Weights of a small mixture-of-experts language model, trained from scratch on English Wikipedia: 32 experts in each of 8 layers.
Below are experts of layer 6 (counted from 0) of a mixture-of-experts language model. Rows are named router (the router's row for the expert), gate (a neuron's input weights, with its number), up (a neuron's input weights, with its number) and show model dimensions 128-255. Each number is 50 + 10 x the weight over its row's rms, rounded and kept within 0 to 99.
Before each expert's rows: a language model's description of what the expert responds to. This comes from a sample of Wikipedia text that the model never trained on.

# expert 2
What it handles: Periods closing sentences, often after a year or quote (2013., ".), plus == and === heading markers and opening parentheses.
router:53 47 43 50 55 42 45 52 54 48 52 62 25 42 32 41 52 58 58 42 55 39 28 48 50 43 38 38 44 36 64 37 45 61 55 35 50 53 46 46 47 54 48 42 42 52 53 39 57 40 48 53 62 51 58 57 42 58 61 44 35 68 48 40 78 41 71 35 32 45 51 49 36 75 45 44 51 42 35 53 49 69 50 53 67 55 49 71 41 43 58 52 41 52 21 52 59 50 51 49 59 61 50 51 33 40 54 39 45 36 63 50 51 40 24 53 63 58 54 71 40 50 49 61 56 37 58 36
gate0:62 52 49 52 49 31 58 47 49 56 53 46 45 52 55 46 47 62 44 29 49 53 40 64 37 33 63 56 63 52 38 37 63 59 55 43 52 50 41 22 41 58 35 37 40 55 48 60 48 55 53 56 34 59 61 44 59 61 34 44 42 40 54 57 49 40 43 51 41 61 61 68 37 58 48 56 54 52 38 55 33 53 66 56 42 33 66 69 32 52 56 50 57 49 54 53 72 73 48 52 42 56 44 44 49 52 49 54 56 49 52 43 39 59 60 41 45 57 35 51 51 49 33 31 67 64 53 49
up0:38 40 42 43 48 64 56 47 43 42 49 70 50 33 53 45 36 55 46 56 31 52 57 61 50 53 34 72 55 60 35 53 51 28 50 57 36 62 36 57 45 52 55 54 50 41 72 29 49 46 34 63 49 34 59 58 67 44 71 48 48 29 55 47 42 48 56 57 62 39 58 50 59 55 54 34 45 60 49 50 34 52 67 66 48 45 45 55 63 23 40 51 46 41 51 51 51 54 53 50 51 54 49 48 57 49 52 58 44 33 39 47 40 48 48 47 38 27 37 51 57 55 52 58 38 53 57 44

# expert 10
What it handles: Commas and the joining words and, but, or, & between clauses or list items, as in "trunks and branches".
router:69 55 48 36 48 42 49 65 66 59 62 60 57 39 45 45 65 57 63 40 51 55 33 51 47 36 44 49 37 48 65 55 43 72 54 33 56 52 41 37 37 63 54 43 31 52 49 38 37 51 55 51 54 42 46 56 45 62 48 41 40 65 45 47 63 42 71 44 40 53 55 54 52 49 27 41 53 43 39 47 34 51 34 40 69 50 43 68 44 65 58 36 70 62 42 39 65 41 46 43 63 50 37 50 50 45 57 42 37 47 65 25 56 51 45 54 61 56 40 67 49 46 49 53 53 47 55 54
gate0:60 44 50 49 64 47 35 42 41 48 49 48 58 62 38 44 49 59 59 67 63 58 57 53 49 59 63 45 49 61 30 40 52 41 49 34 47 61 54 65 51 39 34 35 66 52 54 51 61 46 45 44 45 34 48 36 59 44 55 42 43 49 46 57 61 52 62 47 34 44 35 53 65 55 52 51 64 58 57 41 57 56 60 55 57 43 59 33 51 73 48 58 42 42 61 44 41 53 41 50 54 49 40 37 63 35 46 45 46 70 57 60 41 56 44 34 36 52 49 64 54 44 42 68 37 47 30 49
up0:56 46 53 52 55 37 61 57 48 48 36 55 54 41 55 37 47 55 43 39 45 55 50 45 63 46 54 60 50 37 56 51 48 58 53 55 49 48 67 29 50 55 51 66 50 45 56 44 43 55 37 46 29 48 55 49 45 55 55 45 36 39 40 57 47 58 55 46 53 59 52 54 55 41 60 64 49 34 51 50 64 53 54 50 44 53 39 32 47 46 52 42 60 58 63 36 67 42 57 63 36 51 64 53 37 54 49 44 50 43 37 30 57 39 30 44 57 70 41 53 53 63 69 29 60 38 66 57

# expert 29
What it handles: Line breaks and section-label words in infoboxes and headers, such as Personal information, Career, History, Scientific classification, Early life.
router:44 56 51 49 55 47 52 55 51 43 48 52 41 34 35 64 47 52 57 41 49 45 33 56 55 27 43 43 52 36 60 51 48 55 59 56 56 24 59 44 39 71 53 42 44 39 48 43 52 35 51 59 71 35 59 68 54 58 45 64 17 57 41 49 48 49 46 53 42 57 43 47 56 52 46 32 43 47 54 50 52 49 44 41 53 75 50 45 29 55 64 41 54 41 39 36 54 72 53 49 76 55 53 53 49 62 43 44 48 52 54 49 56 63 46 42 45 64 52 60 56 36 58 61 47 24 56 53
gate0:46 45 62 52 53 42 56 60 45 53 47 57 55 53 56 70 49 54 43 60 54 47 45 37 47 65 60 65 34 42 57 50 57 40 54 45 43 61 51 38 61 50 55 52 54 58 42 45 58 62 47 47 47 65 57 38 37 70 45 47 58 28 60 66 34 36 43 54 29 39 53 45 60 36 50 55 41 72 41 41 52 28 55 45 57 53 50 40 45 45 77 38 40 49 52 34 61 58 61 46 40 37 54 42 70 47 53 60 66 45 51 47 37 38 58 56 57 58 55 47 42 54 36 38 58 55 55 63
up0:50 65 54 49 45 56 53 49 62 46 57 44 61 58 45 39 49 48 59 47 53 58 73 60 43 39 49 53 46 56 57 36 54 46 57 49 40 36 41 48 34 50 53 64 44 38 63 57 45 52 38 50 62 51 38 53 45 43 51 39 46 68 55 42 45 68 47 29 56 52 58 58 48 43 56 63 57 29 46 54 36 64 56 52 41 44 57 57 64 68 42 49 56 39 48 57 35 47 27 54 52 51 37 69 35 66 49 50 39 56 33 61 43 49 38 37 45 65 56 65 59 51 56 45 46 38 35 49

# expert 21
What it handles: Years, months and birth–death date ranges in biographies and lists, such as (1903–1982), in 2015, opened in August.
router:52 51 42 52 52 34 59 56 61 54 53 44 42 48 32 45 59 51 56 41 55 47 48 51 57 30 37 55 39 51 70 66 46 66 57 39 66 44 53 43 54 66 33 34 46 57 68 34 57 57 66 44 54 48 37 55 37 68 58 49 49 48 46 54 59 42 49 45 33 54 60 47 42 55 45 63 66 48 48 49 43 51 47 43 49 57 57 67 48 70 56 38 57 42 56 42 64 67 52 37 54 53 58 58 43 54 70 47 40 45 54 41 56 52 39 36 63 70 61 68 48 54 40 59 42 42 56 49
gate0:41 30 55 40 54 43 52 58 44 54 51 69 32 42 59 40 47 39 60 32 33 44 54 54 79 57 61 42 42 47 31 59 56 51 58 53 51 48 31 77 47 47 54 38 52 48 55 54 53 52 41 57 52 65 35 66 57 33 51 50 58 39 38 45 40 60 58 51 45 52 39 55 53 55 80 40 44 45 40 39 55 57 62 43 52 47 59 48 52 49 55 59 42 48 49 37 39 51 51 28 39 49 53 38 61 53 40 55 48 54 46 57 46 51 55 47 41 71 42 54 61 58 38 51 60 58 55 46
up0:39 44 61 55 37 39 36 54 38 37 50 45 37 61 50 52 21 39 56 56 48 41 59 55 46 41 38 51 46 61 35 39 47 68 44 74 62 42 42 56 31 44 62 61 40 30 37 80 50 54 58 39 49 53 57 56 35 43 51 47 32 64 40 40 42 52 65 52 57 62 44 38 70 55 60 56 58 29 49 50 48 26 50 42 62 69 49 61 55 37 28 51 43 52 34 60 43 55 51 47 66 57 42 42 59 48 47 45 55 58 44 43 52 46 66 41 54 74 61 50 37 46 48 45 53 45 53 37